Experts of a small language model.
Size: width 256, 35.4M parameters.
Experts: 16 experts in each of 6 layers, 320 SwiGLU neurons an expert, 1 pick a token, a sigmoid router.
Training: a variant of SOAP for the experts, 3901 steps.
Below are experts of layer 3 (counted from 0) of a mixture-of-experts language model. Rows are named router (the router's row for the expert), gate (a neuron's input weights, with its number), up (a neuron's input weights, with its number), down (a neuron's output weights, with its number) and show model dimensions 0-127. Each number is 200 + 30 x the weight over its row's rms, rounded and kept within 0 to 999.
Before each expert's rows: a language model's description of what the expert responds to. This comes from a sample of Wikipedia text that the model never trained on.

# expert 13
What it handles: Month names and spacing. Month names after In, On or a day number in dates, plus spaces, en dashes in ranges (2020–2021, 8–0) and units like ft, kg.
router,198,198,201,180,198,194,197,192,173,231,168,167,144,170,202,177,193,284,220,218,184,192,213,182,188,211,233,178,173,214,235,206,196,181,193,162,266,147,223,225,171,199,176,180,248,180,204,174,197,232,224,175,188,198,247,191,166,183,220,171,194,190,229,154,203,181,205,251,275,191,134,149,206,235,190,188,174,252,228,209,233,219,171,177,138,193,200,178,205,154,216,208,223,178,153,190,241,215,198,186,264,255,209,201,212,282,190,207,169,162,213,244,170,231,210,205,198,190,213,215,233,221,180,205,177,205,185,240
gate3,198,196,139,242,197,261,192,188,239,163,231,211,127,196,167,187,182,202,137,205,167,208,215,181,173,209,255,209,154,170,232,208,184,167,211,202,181,186,227,255,183,241,214,176,216,196,201,219,200,189,206,176,214,273,215,186,251,233,190,188,269,200,222,138,157,200,252,177,219,203,238,177,126,201,174,208,156,222,164,193,190,168,216,195,189,214,161,200,219,215,193,179,210,182,172,248,188,205,196,177,152,197,244,167,223,208,277,208,191,224,229,164,191,247,187,188,253,250,166,201,134,211,255,164,208,234,179,214
up3,192,191,126,226,177,221,180,192,219,191,266,187,158,199,153,199,203,218,165,182,154,189,184,189,197,199,287,216,174,161,232,161,195,168,230,200,202,185,245,231,175,220,173,173,224,176,193,193,173,220,219,171,165,257,182,167,251,190,236,198,271,188,199,170,172,223,247,222,236,233,250,209,124,168,208,182,191,202,131,195,204,159,229,171,208,202,129,195,252,196,186,154,208,173,172,235,210,198,229,191,193,211,256,163,238,237,266,232,200,206,213,185,239,189,189,221,257,228,197,196,162,246,257,139,201,215,150,210
down3,252,257,212,226,231,219,190,226,198,234,222,152,228,203,240,240,195,227,181,195,232,210,133,197,209,157,227,189,201,218,182,199,212,215,237,202,244,167,198,138,178,187,210,280,178,164,217,230,250,232,233,211,232,186,212,167,186,189,255,267,179,246,224,211,206,174,183,210,179,208,210,187,166,156,221,142,170,195,198,183,201,196,210,194,246,179,200,234,232,169,197,193,226,269,234,126,197,196,180,238,218,226,242,167,235,214,183,235,156,161,174,222,196,166,232,198,190,165,232,182,196,202,200,179,192,191,226,259
gate4,137,233,195,205,173,235,243,238,189,163,195,167,204,212,181,192,171,222,200,128,174,184,253,225,265,204,152,180,226,170,188,209,174,190,234,233,183,157,144,222,167,182,209,169,157,145,202,156,243,160,204,239,180,187,178,185,177,185,238,172,184,148,217,225,159,144,199,247,203,216,201,277,261,209,180,155,233,176,174,144,197,218,176,208,185,226,223,184,175,229,181,213,154,254,219,203,216,194,189,216,188,216,229,150,204,258,168,200,161,193,194,196,219,225,177,192,290,236,198,170,197,214,208,177,222,183,201,209
up4,244,178,202,199,204,128,147,178,233,242,227,204,213,197,235,195,214,199,203,248,251,191,184,156,132,182,220,239,170,207,204,160,232,220,130,180,191,263,249,192,192,174,149,251,211,217,188,223,152,235,196,180,207,227,181,196,226,227,165,222,236,230,175,162,191,244,198,201,151,156,204,126,202,226,215,262,190,183,226,239,223,182,196,202,225,172,246,223,206,188,218,174,235,178,123,183,211,237,166,176,195,169,211,221,209,153,224,185,210,189,212,179,184,151,203,203,155,173,165,227,167,210,188,246,203,209,224,198
down4,205,256,203,194,262,207,215,153,175,198,194,175,203,179,194,180,159,226,205,166,180,149,164,188,213,153,233,175,198,220,219,227,218,163,238,239,161,159,190,237,222,168,210,213,174,192,223,216,196,212,138,195,221,200,239,241,126,208,199,213,194,148,192,225,202,227,158,201,159,274,227,206,184,205,199,207,200,181,120,174,232,184,223,197,191,186,229,176,193,180,227,147,156,190,205,148,159,203,256,208,170,235,151,159,271,248,176,214,132,213,171,230,210,160,189,234,195,180,195,208,214,250,223,184,228,205,231,213
gate5,193,238,158,211,237,161,214,215,250,248,265,210,188,179,195,193,141,163,230,202,212,193,204,172,220,184,225,158,234,259,177,217,165,251,245,202,212,136,175,245,212,203,178,198,166,210,161,193,186,256,222,225,226,208,227,227,244,182,182,176,170,177,174,178,188,192,155,190,234,205,194,210,220,156,219,132,213,167,219,181,153,214,174,271,202,159,221,181,260,249,131,191,242,209,174,253,203,243,221,210,230,129,173,261,247,221,216,171,119,161,211,131,230,198,220,189,224,236,188,181,211,227,206,188,212,205,253,249
up5,244,231,211,206,192,211,219,231,233,240,259,202,197,237,209,271,207,215,189,219,240,180,141,217,225,197,211,198,238,213,233,129,209,176,164,196,213,186,209,195,208,192,155,237,208,205,192,167,230,192,196,184,181,158,170,223,168,244,240,168,175,194,225,180,205,236,191,208,189,212,228,211,162,147,177,197,197,160,189,177,211,257,200,230,226,159,193,196,214,161,178,165,220,220,238,230,176,235,204,146,201,186,181,177,222,227,145,245,164,182,177,226,201,278,142,188,205,161,191,138,218,216,154,207,279,257,133,215
down5,169,232,209,201,229,125,198,190,156,193,219,210,208,168,196,197,229,172,116,216,172,165,172,223,170,191,230,184,213,187,213,183,237,209,188,259,159,185,181,214,189,172,218,198,191,204,233,156,176,169,191,183,206,221,160,181,215,252,236,236,205,237,232,192,215,212,216,199,163,193,172,167,196,212,177,196,201,242,250,241,214,210,220,142,230,207,160,208,198,212,175,183,201,216,187,187,212,145,175,177,208,190,243,182,246,182,153,195,181,262,251,236,226,221,211,213,195,167,226,195,226,197,177,253,223,183,168,185
gate6,150,205,167,182,223,199,248,214,161,200,233,154,186,162,164,162,137,262,156,213,155,262,259,188,221,205,251,193,159,152,181,210,160,230,244,145,203,235,140,170,170,99,196,210,164,207,200,197,254,239,247,200,252,207,195,175,191,223,172,237,225,233,226,199,202,191,208,182,197,253,202,139,236,230,192,256,143,195,175,237,160,166,217,218,183,194,217,169,168,198,143,223,154,197,160,247,215,192,170,214,148,225,217,235,239,211,224,205,249,214,203,224,202,175,227,233,201,215,167,185,228,213,197,164,209,134,229,187
up6,256,203,236,244,228,212,176,182,210,137,169,208,203,208,205,173,251,153,239,183,190,194,146,222,194,209,169,161,238,235,216,197,260,204,195,235,234,125,254,206,174,231,215,222,265,208,219,167,140,173,159,159,129,177,205,201,196,185,203,158,177,172,170,173,191,191,189,207,243,158,204,197,213,169,189,143,246,239,210,184,207,220,201,198,198,187,166,216,178,204,269,207,195,211,199,190,212,203,177,176,242,232,177,195,140,222,209,212,128,189,190,195,203,185,214,155,188,197,245,209,164,179,230,228,202,259,182,240
down6,189,228,203,170,192,176,191,198,183,230,216,231,185,189,193,189,189,174,201,263,197,248,175,205,178,202,249,170,249,188,176,216,204,235,175,182,182,246,178,294,180,196,145,216,153,211,189,242,184,144,171,202,166,191,227,193,225,176,186,206,154,175,160,179,201,239,218,198,234,166,183,244,243,158,163,230,148,202,234,186,212,164,193,203,157,235,195,180,183,166,227,233,177,173,229,145,207,198,168,195,207,222,226,192,197,227,161,220,185,286,242,206,243,154,244,199,238,209,191,183,197,245,195,218,186,271,268,223
gate7,181,171,200,217,237,168,246,235,163,217,189,170,170,211,216,252,217,253,215,171,265,204,224,193,208,235,210,200,243,176,194,178,165,155,191,186,213,239,183,173,200,145,158,204,219,230,156,191,191,218,231,195,190,207,115,179,189,256,203,260,191,203,216,167,267,190,216,207,202,184,185,182,159,220,190,195,153,250,163,230,157,167,209,207,181,164,233,150,176,213,158,210,148,218,218,225,217,174,196,264,162,194,196,213,171,239,219,204,232,235,220,238,221,270,212,190,143,190,237,231,227,223,202,201,211,212,190,161
up7,206,141,207,217,215,121,218,234,159,202,185,145,184,214,185,243,217,236,217,151,272,202,233,149,185,250,195,202,206,218,166,205,159,196,234,198,237,224,156,182,218,159,194,213,202,189,165,223,190,223,220,227,161,166,127,163,209,244,227,195,190,170,226,201,265,213,144,223,233,211,218,209,173,211,136,200,171,249,217,240,191,184,210,243,192,199,238,174,180,188,176,189,151,213,144,236,208,227,249,210,159,239,179,200,196,213,186,205,240,228,180,222,271,215,226,214,174,237,248,190,180,268,242,211,202,208,199,202
down7,196,183,221,179,159,211,131,169,209,203,195,147,156,214,166,217,213,201,169,196,199,199,217,179,208,172,197,253,147,221,201,228,179,236,256,216,268,170,201,196,177,237,179,223,249,227,224,186,186,193,204,186,201,138,229,239,174,136,201,199,227,203,223,195,177,183,203,142,253,206,175,187,188,226,196,216,253,191,256,217,181,205,234,201,225,173,198,213,190,229,185,162,189,178,206,217,247,197,217,187,179,229,175,197,250,218,213,160,199,209,172,225,237,180,201,206,230,195,226,189,190,175,165,220,273,201,141,188
gate8,235,182,178,235,143,216,198,195,191,155,218,177,216,198,189,175,238,261,215,224,242,157,156,258,247,175,145,228,178,147,216,192,190,150,219,212,204,191,205,206,190,249,164,196,204,203,245,244,186,242,171,151,259,210,217,159,177,242,236,210,209,210,245,185,188,190,164,220,198,232,214,118,180,204,199,188,184,242,184,219,194,219,188,120,232,189,203,213,183,196,240,212,189,207,185,222,194,145,227,93,206,151,219,206,208,198,226,189,204,147,230,176,140,229,200,148,199,210,173,217,166,207,248,180,185,233,202,169
up8,212,217,158,163,238,194,230,223,194,186,219,186,253,186,234,182,192,148,242,236,146,196,208,190,224,183,159,238,164,191,220,221,221,202,209,241,203,196,221,218,203,236,197,188,209,183,249,268,222,182,212,186,262,174,237,137,220,150,167,173,177,181,178,165,166,211,185,195,202,203,272,171,177,225,192,202,181,243,211,191,206,200,208,163,156,178,173,215,159,250,202,143,216,255,211,193,211,174,227,150,249,148,242,200,208,251,188,214,190,204,217,212,137,203,214,216,210,221,130,199,193,281,226,179,246,190,205,182
down8,206,247,225,222,218,241,215,221,200,193,263,196,190,227,193,222,208,146,201,247,215,164,185,226,221,171,199,205,154,201,185,195,187,161,218,197,168,189,190,227,213,154,159,203,190,207,203,91,202,178,238,169,147,168,202,277,197,194,191,174,227,203,255,182,219,189,195,207,175,207,219,227,177,165,227,190,214,160,198,176,177,195,153,217,198,157,250,163,192,157,202,195,188,170,163,175,212,193,170,192,216,172,217,209,221,207,221,153,192,193,156,163,216,200,196,206,203,227,227,173,252,189,199,187,221,142,223,265
gate9,162,196,196,155,249,150,161,150,214,185,204,161,204,211,236,181,157,194,179,219,244,247,206,165,263,230,229,161,213,211,203,238,196,192,186,175,279,161,215,258,146,186,211,178,208,186,239,212,212,117,181,182,190,189,167,181,182,156,132,165,199,224,222,185,206,191,198,202,173,189,238,153,204,205,175,175,176,203,179,210,273,211,176,216,210,217,185,148,238,177,209,192,189,195,105,222,188,150,220,183,215,158,113,213,219,199,208,202,238,210,161,226,203,203,216,118,238,196,170,187,219,206,232,154,248,221,148,175
up9,169,181,182,237,209,160,199,165,198,180,201,184,189,150,214,211,171,186,192,170,164,170,208,197,226,227,232,204,209,223,210,242,226,174,177,189,293,184,236,235,212,166,212,207,224,164,209,190,168,194,210,155,194,191,149,219,187,91,231,153,169,247,223,193,155,181,182,220,192,186,232,174,219,165,202,270,180,238,165,224,227,174,236,274,176,261,233,208,174,198,199,162,180,179,156,218,214,143,181,183,231,195,194,202,221,186,223,220,234,220,200,184,221,142,190,176,236,199,206,179,272,233,169,175,218,200,181,207
down9,240,188,195,169,157,203,202,261,210,171,256,290,180,138,167,228,180,205,193,216,137,162,150,242,187,168,148,178,179,227,247,216,196,195,183,211,130,198,191,192,241,152,186,195,184,187,221,176,229,242,236,146,231,196,199,185,260,176,218,194,248,190,229,250,193,193,165,200,219,229,161,189,200,204,232,198,246,191,202,176,217,216,239,241,184,155,219,188,170,173,173,163,250,197,200,197,121,183,231,189,232,213,284,181,228,246,215,208,179,240,174,172,213,174,234,178,228,225,176,186,239,200,168,211,195,220,224,225
gate10,253,215,281,187,182,198,173,223,266,195,246,163,211,182,229,208,203,192,234,173,158,201,231,232,219,177,170,161,203,275,215,206,180,181,205,147,255,183,182,192,199,147,243,217,211,190,171,200,188,219,202,211,196,152,178,156,240,187,205,179,167,139,245,233,161,242,154,219,192,172,180,247,200,226,179,169,170,170,192,232,211,231,197,196,193,246,224,183,200,225,170,205,242,208,250,184,212,236,213,143,201,278,162,217,269,230,209,199,173,187,237,216,194,243,220,246,228,172,235,164,208,180,189,166,153,195,222,183
up10,229,197,297,204,192,202,204,208,217,228,219,246,236,204,205,189,162,223,180,213,231,166,147,233,186,194,186,200,203,212,189,200,202,243,177,142,300,164,176,198,170,229,165,251,224,151,226,155,178,175,247,176,198,230,195,208,200,130,202,252,158,243,147,246,188,161,184,159,219,176,141,217,209,227,204,166,161,185,186,201,228,183,228,149,191,202,174,169,249,191,219,209,216,203,177,174,201,236,226,187,201,197,213,230,309,191,179,226,188,201,220,205,203,260,212,192,184,169,220,178,180,215,210,155,194,186,166,190
down10,208,173,149,133,207,230,201,131,252,223,174,187,184,194,175,224,205,225,225,209,226,216,227,218,210,175,163,194,211,206,248,158,235,205,193,216,150,183,207,209,216,222,135,224,186,175,145,208,202,199,188,147,222,241,161,232,155,206,219,194,198,200,226,232,236,194,205,243,188,229,209,200,215,176,194,197,233,226,163,173,167,198,198,160,151,151,146,269,205,161,238,227,197,177,132,230,218,135,252,198,174,195,195,231,166,236,189,196,162,218,258,159,185,187,202,173,137,149,198,206,196,195,223,163,160,174,213,201
gate11,238,200,174,144,190,160,221,204,183,228,159,155,268,158,209,195,146,214,221,142,217,156,216,168,138,224,192,207,166,161,142,178,234,226,172,194,213,276,197,169,189,174,242,184,221,176,193,201,136,261,188,196,169,200,190,209,165,173,228,233,222,179,219,207,204,210,203,186,210,217,209,149,194,201,202,212,206,204,197,162,215,232,235,209,188,211,197,172,215,214,210,221,222,169,204,225,212,208,186,211,189,168,235,249,200,191,214,178,246,179,210,205,255,259,192,177,215,223,177,200,183,169,145,164,179,163,152,209
up11,235,244,221,146,183,198,213,179,184,208,155,195,241,171,155,192,138,245,243,190,194,230,216,134,183,216,217,199,154,184,143,147,235,251,185,211,191,228,242,172,189,180,274,178,218,206,212,208,133,234,179,217,162,186,205,172,210,179,280,240,237,176,227,229,189,181,213,187,195,184,198,179,212,194,205,201,237,240,202,187,181,224,242,178,207,187,220,200,221,175,201,200,227,136,188,260,231,203,181,201,154,182,241,247,208,183,215,183,218,188,223,191,213,247,185,180,178,230,209,208,205,153,141,161,170,162,172,201
down11,197,143,193,182,225,219,206,159,209,206,193,217,225,194,215,202,249,182,215,160,212,204,201,185,212,213,211,185,204,176,225,205,212,184,188,178,199,172,241,240,211,209,229,237,198,172,167,228,268,169,173,260,157,196,189,214,170,207,158,215,167,108,279,182,173,129,179,221,157,235,184,204,219,203,207,208,251,243,224,225,218,232,211,248,199,221,175,227,219,276,226,190,199,213,245,208,213,201,182,203,214,158,168,166,274,180,202,207,181,152,235,160,217,201,189,273,176,176,160,177,209,201,124,186,174,216,209,172
gate12,231,164,149,215,168,206,180,160,245,231,177,236,211,218,170,218,195,241,163,163,215,212,223,230,252,187,200,156,140,226,233,163,199,188,213,136,189,181,202,200,195,231,209,183,199,229,203,193,130,141,166,236,249,204,204,166,168,229,168,215,203,239,185,194,168,204,243,210,184,200,266,198,203,201,153,192,239,208,161,151,253,186,235,202,232,188,173,156,185,229,250,206,215,163,252,172,204,202,194,164,158,207,200,203,193,247,200,211,208,176,225,181,259,198,199,215,219,200,169,163,175,232,194,182,206,187,166,190
up12,253,195,166,142,144,173,168,205,215,182,173,194,164,249,206,206,206,196,170,201,166,217,210,188,172,214,249,218,201,174,170,143,226,161,210,206,210,192,159,252,207,196,250,179,224,178,225,185,175,206,248,205,242,194,177,213,258,193,220,196,210,216,180,205,225,175,219,164,186,209,189,190,212,213,167,196,196,215,183,88,208,200,176,223,204,215,169,224,215,174,202,185,241,119,238,234,177,207,156,176,146,154,241,215,237,270,218,164,230,222,204,238,191,195,171,188,213,193,229,200,218,233,214,189,194,183,131,223
down12,205,191,227,132,209,151,140,139,156,198,225,134,181,217,235,217,255,135,254,178,223,180,184,214,248,195,180,207,229,176,220,198,208,219,237,232,188,155,159,265,160,187,169,217,220,210,211,189,224,221,186,179,172,178,220,243,169,196,178,225,206,239,249,215,274,240,191,208,123,186,221,191,235,206,192,159,196,159,215,196,186,200,205,199,179,190,217,182,170,217,187,170,163,168,164,209,220,228,235,242,211,210,208,208,216,265,158,229,208,212,197,194,202,201,232,192,157,195,230,162,196,208,237,195,196,199,180,232
gate13,168,236,216,123,148,243,200,112,204,212,230,191,205,208,201,194,234,156,180,175,184,195,206,206,210,186,156,224,270,186,200,232,207,240,202,245,224,198,196,226,179,178,202,244,202,182,214,185,221,221,159,205,267,204,188,199,115,171,185,155,199,187,186,184,231,230,215,230,161,258,187,205,244,236,148,260,236,172,236,185,167,201,179,230,238,228,192,194,198,168,176,221,207,157,199,196,186,188,182,206,154,230,239,197,210,214,194,178,211,169,209,178,229,239,204,162,194,228,190,252,198,180,237,179,216,150,174,173
up13,199,245,225,188,239,224,267,199,153,223,203,165,217,192,256,170,183,216,194,213,168,242,148,177,189,220,122,184,165,174,269,195,148,176,159,281,202,185,175,173,167,181,195,201,213,215,192,167,204,237,163,177,190,183,181,177,176,236,195,229,187,224,201,204,183,206,180,186,184,232,234,186,241,182,179,211,163,259,179,212,216,217,203,201,128,212,224,179,166,206,251,136,215,187,174,164,174,201,155,223,204,237,267,210,217,204,218,158,189,184,230,187,202,221,228,166,158,255,149,157,256,194,190,183,231,210,177,217
down13,224,195,166,172,191,200,220,185,184,180,190,227,189,191,184,186,192,193,202,161,202,241,140,219,205,186,173,201,217,154,206,221,174,192,227,225,252,190,251,188,237,270,163,192,230,202,219,239,188,175,256,215,228,215,171,146,173,205,183,214,211,239,237,206,263,156,240,177,193,192,213,188,183,201,200,217,202,193,194,229,220,222,179,180,270,184,224,192,182,253,193,185,266,196,207,177,171,194,211,248,184,190,212,224,157,186,257,159,194,172,229,170,214,265,197,161,194,225,200,184,166,186,208,196,221,236,253,207
gate14,203,194,221,243,222,164,192,250,227,250,187,171,208,152,164,227,190,191,186,217,145,192,194,211,207,172,176,218,222,247,159,186,259,246,226,158,208,176,210,186,151,154,198,237,141,205,206,220,205,210,218,211,166,243,208,242,218,227,218,195,201,225,233,215,217,159,196,177,147,231,229,169,208,199,204,199,182,211,187,209,205,181,218,174,171,178,196,185,202,201,175,208,165,188,216,193,146,221,164,159,209,233,241,145,263,234,192,208,184,182,221,151,259,167,195,172,261,230,165,170,210,221,212,161,261,229,199,140
up14,226,189,197,232,222,203,215,266,239,242,198,196,150,202,150,170,176,193,179,217,150,170,210,220,225,177,182,214,191,192,172,212,236,266,209,195,252,169,183,232,205,208,210,218,175,203,209,210,166,210,210,198,189,210,215,242,186,192,210,169,185,220,216,171,213,148,223,140,183,236,230,168,206,167,228,201,201,207,155,198,199,156,145,226,195,187,195,226,208,210,194,192,168,230,196,214,246,219,173,180,180,247,218,139,254,178,192,203,206,191,271,138,203,157,227,185,251,164,183,152,187,252,210,179,267,210,183,188
down14,170,125,227,230,148,238,219,201,204,199,224,242,270,205,198,193,166,199,200,220,241,219,173,240,219,220,198,187,197,242,230,228,215,216,210,203,176,223,162,125,197,192,219,230,180,167,181,201,183,217,237,171,143,217,191,248,208,189,160,225,227,140,223,241,222,171,180,166,224,221,179,200,152,184,200,173,201,235,178,186,247,241,230,153,244,170,223,198,189,165,212,198,178,153,189,149,179,190,193,171,207,214,178,214,174,183,248,205,231,218,192,201,245,215,203,171,181,165,228,197,152,236,235,201,246,208,148,170
gate15,218,196,217,187,198,157,177,217,243,204,163,216,132,189,195,199,173,206,192,223,225,199,202,221,188,213,268,163,218,210,164,180,141,165,183,184,197,192,213,227,187,211,184,176,172,216,212,181,139,227,199,228,219,219,149,180,202,145,192,179,223,158,238,171,157,208,168,250,142,175,198,200,146,235,267,215,150,105,213,164,174,184,211,206,190,181,224,226,228,214,137,219,188,193,212,219,251,154,214,190,166,209,232,171,247,206,170,215,264,170,246,188,210,249,194,186,188,143,195,164,199,226,207,162,187,198,147,177
up15,230,175,245,161,209,160,201,202,246,196,169,208,119,205,156,137,162,213,228,236,213,188,211,234,177,205,240,174,211,210,176,191,151,168,226,221,199,203,179,170,178,172,194,174,195,210,186,164,164,207,249,236,215,224,170,167,241,136,201,212,239,182,262,213,200,190,163,219,161,161,198,220,144,219,231,183,144,169,216,166,177,244,218,191,220,199,212,228,225,166,165,217,192,197,229,186,247,172,241,225,176,187,210,175,261,243,184,202,217,225,228,188,223,216,210,195,179,169,194,165,198,209,215,189,166,230,194,207
down15,163,205,229,171,195,228,187,147,191,164,243,222,206,215,251,196,171,160,223,193,218,216,204,224,197,122,224,213,169,153,183,216,194,205,236,200,221,229,170,177,200,193,236,198,228,178,220,177,151,207,247,259,221,132,210,220,216,257,240,219,189,250,260,233,156,222,146,174,189,215,248,139,243,151,200,211,182,198,174,172,137,189,224,224,193,215,221,199,241,208,187,137,182,219,193,173,198,175,149,168,197,205,187,183,183,229,260,219,186,255,182,173,184,164,202,200,232,242,174,199,146,178,232,207,228,205,298,212
gate16,197,207,214,162,198,193,173,203,193,173,251,250,198,200,156,183,189,237,185,193,222,187,175,246,221,216,192,189,252,184,165,187,223,191,207,163,187,159,238,175,190,213,196,151,247,198,148,148,193,170,189,227,161,218,157,189,281,245,164,239,244,235,211,183,190,207,233,220,209,166,222,197,169,249,123,172,193,243,230,189,163,253,219,217,226,174,179,148,171,184,152,186,172,180,130,187,230,159,218,249,232,230,208,204,214,139,205,180,205,199,194,198,175,156,151,242,210,172,231,228,209,242,166,210,228,195,173,182
up16,212,200,179,251,228,204,191,203,193,222,169,175,199,199,247,207,201,174,200,213,186,214,230,140,198,202,225,218,151,198,223,205,207,218,189,235,184,208,181,232,228,187,217,266,185,195,249,239,195,192,210,192,253,182,236,206,126,168,218,167,164,155,197,202,221,168,157,165,174,239,194,237,236,187,267,198,220,173,165,218,257,176,194,192,182,210,202,233,229,200,240,218,227,207,254,203,200,248,168,154,196,156,213,193,216,228,192,202,199,192,217,211,247,231,233,154,199,240,169,176,216,159,230,198,169,224,218,224
down16,196,274,177,135,174,191,189,217,217,158,172,201,245,218,194,216,213,213,173,146,190,238,178,174,176,207,192,177,265,169,180,193,164,193,275,167,212,177,161,219,148,225,172,219,227,199,196,146,199,256,217,196,187,242,138,211,134,213,207,164,222,206,180,209,231,214,179,235,206,138,181,188,217,206,253,210,214,198,232,166,142,229,233,213,187,227,186,201,213,224,181,195,207,218,159,233,215,162,179,222,205,158,196,218,147,223,239,143,251,163,217,201,187,202,147,259,224,199,193,212,220,195,251,229,211,204,209,197
gate17,195,226,167,164,205,209,118,233,140,188,162,191,190,209,179,262,203,177,226,169,214,185,239,194,217,182,184,232,188,236,193,262,223,199,224,221,207,161,232,194,143,163,203,211,245,208,215,220,215,210,197,200,212,191,251,161,202,222,200,182,223,213,163,188,172,215,173,239,202,212,203,213,186,217,165,209,163,237,194,212,149,175,171,228,177,205,210,191,183,173,168,201,217,228,221,219,214,158,174,208,229,242,162,202,172,266,171,147,191,216,249,129,182,214,203,205,191,148,213,210,217,224,248,227,169,221,235,189
up17,143,194,145,158,202,267,153,234,182,176,251,165,193,228,212,293,239,146,232,145,252,201,203,188,186,154,190,204,163,212,209,267,231,209,160,209,205,221,230,196,172,184,223,242,230,224,242,178,245,222,183,206,178,183,247,129,201,170,181,151,270,195,205,143,152,182,255,272,260,203,215,215,171,205,171,222,203,198,206,176,191,174,164,218,226,199,184,205,175,191,171,212,151,227,195,231,212,197,229,198,180,224,177,272,194,268,232,210,219,198,231,231,159,211,185,149,202,181,185,122,184,244,194,177,176,174,185,169
down17,226,176,187,221,206,219,209,190,189,195,247,188,176,209,176,166,166,169,170,169,152,187,194,192,187,233,177,186,251,208,232,264,211,209,193,142,217,160,186,205,167,113,197,226,254,231,155,229,155,199,181,187,177,234,214,207,235,237,193,234,205,177,238,216,159,157,209,227,189,200,174,178,200,211,160,195,208,181,201,206,225,201,243,169,239,218,205,184,213,194,174,252,196,179,180,248,222,194,225,197,200,240,228,241,231,197,161,175,170,179,240,285,220,236,203,176,186,236,211,189,162,204,231,207,214,194,156,199
gate18,151,176,197,207,232,164,265,221,165,133,215,112,152,156,181,187,191,206,234,199,191,230,194,155,211,262,213,214,163,193,227,206,180,160,214,231,214,237,157,258,182,208,217,209,183,161,189,225,191,182,245,233,166,228,200,173,231,195,153,192,219,167,194,226,148,179,236,209,220,222,193,179,202,236,173,188,155,230,174,181,174,222,193,220,192,195,156,229,221,184,214,189,170,194,218,278,218,226,250,176,237,221,199,222,219,235,193,210,185,180,233,214,247,188,206,194,186,168,195,205,197,166,200,113,240,263,204,231
up18,220,190,193,236,242,261,188,202,235,229,188,230,205,188,267,261,191,180,185,245,212,193,189,212,193,172,245,223,147,204,161,171,217,165,257,157,228,216,201,183,177,171,170,237,202,223,229,180,174,167,184,181,194,193,188,158,202,200,222,130,255,225,239,215,285,170,199,227,217,248,204,240,226,194,168,166,186,183,181,251,202,157,202,208,175,202,179,194,189,179,227,183,171,229,242,133,175,197,184,225,153,238,193,193,206,219,209,209,211,230,182,220,205,226,194,194,208,193,213,210,197,208,147,237,169,181,175,164
down18,164,227,152,151,231,241,159,144,177,150,200,162,188,175,130,198,244,179,232,154,173,221,162,236,184,185,143,212,235,235,213,245,161,191,188,245,187,220,185,226,200,166,200,245,210,186,167,190,201,213,202,174,200,263,204,182,216,185,145,214,204,247,233,210,151,146,188,187,156,228,230,197,205,212,195,200,168,218,172,219,221,216,206,160,218,208,187,210,261,205,226,269,179,242,136,233,237,175,209,177,207,203,200,206,177,239,239,240,175,214,231,194,157,229,248,182,163,171,199,177,192,246,191,170,215,213,206,246
gate19,207,209,226,215,181,209,228,155,193,177,126,228,187,203,227,217,242,245,241,216,209,240,196,171,249,256,269,177,196,193,198,178,195,171,197,148,222,235,175,191,186,242,203,184,220,192,230,216,203,238,189,122,163,193,166,167,214,152,219,194,191,200,190,191,137,190,177,187,255,208,201,166,241,242,232,201,188,245,162,196,211,214,199,199,225,235,191,186,185,188,188,202,178,165,183,207,179,175,213,192,207,163,219,270,234,170,150,219,186,190,217,201,171,245,199,183,176,171,214,215,254,183,188,203,199,177,206,185
up19,163,188,232,200,162,218,175,169,247,216,145,183,214,198,193,265,211,245,199,220,196,166,200,178,218,188,225,213,217,242,218,206,227,192,175,208,218,213,223,223,132,204,183,196,203,176,232,212,212,167,176,208,191,221,147,175,206,203,209,217,152,221,197,164,187,173,193,181,213,185,191,185,200,234,189,232,177,279,160,185,208,169,198,195,215,221,179,173,155,166,195,185,143,223,221,213,193,202,179,163,182,218,237,280,251,172,119,211,217,191,209,176,158,227,119,176,209,164,246,179,218,139,182,167,213,188,155,203
down19,258,211,185,194,222,228,244,169,221,247,234,248,180,222,264,189,183,170,170,221,214,166,221,250,200,173,151,231,198,211,203,246,195,208,200,184,240,177,244,202,239,188,192,176,216,172,187,209,241,151,227,170,256,198,204,196,227,206,215,158,217,170,204,237,216,171,138,181,211,209,180,203,174,242,160,174,208,198,233,196,204,213,225,151,223,169,210,237,185,194,233,217,264,233,254,204,251,160,152,213,199,176,235,198,190,156,223,209,177,201,220,181,229,259,164,214,196,216,162,233,199,233,196,238,163,214,239,217
gate20,179,169,183,204,205,188,255,245,197,190,207,198,166,127,158,260,179,190,199,227,160,261,195,137,200,218,202,163,214,229,199,226,210,207,189,160,256,163,161,184,250,239,142,208,213,239,166,203,168,173,180,225,194,144,218,171,192,138,177,161,193,184,224,210,234,197,186,210,202,207,210,191,210,179,212,235,222,252,214,157,251,216,198,253,168,203,215,203,186,226,214,220,182,201,225,212,257,160,163,153,221,213,218,202,205,169,214,206,239,197,194,137,233,164,193,203,186,213,238,227,173,209,147,149,274,152,215,163
up20,198,194,245,207,183,253,197,224,184,221,241,214,175,218,187,245,195,231,215,206,179,240,234,184,180,207,172,180,194,158,148,203,232,224,243,170,251,206,149,164,178,201,196,217,220,141,168,167,249,242,162,194,212,148,191,232,224,209,165,138,168,142,221,169,208,246,209,177,246,208,223,198,179,139,195,223,213,194,180,154,161,220,212,205,168,235,226,239,184,265,244,180,189,184,288,187,207,200,203,156,231,244,173,180,169,156,179,205,166,219,180,196,216,181,193,201,168,231,173,249,193,234,143,218,171,216,180,227
down20,203,152,196,208,191,217,160,234,184,168,147,201,202,201,241,187,239,150,256,178,198,197,167,240,194,217,197,200,211,169,181,207,168,203,145,213,201,168,203,212,222,175,175,168,187,177,178,201,203,150,216,194,208,204,226,184,206,196,167,180,231,198,188,223,162,258,191,242,122,253,232,155,230,229,226,221,199,147,270,245,226,239,221,179,240,198,216,209,202,197,210,213,208,269,156,182,218,248,197,174,186,191,224,175,179,223,160,212,235,205,190,213,214,230,240,171,208,172,207,185,173,163,230,247,224,223,207,193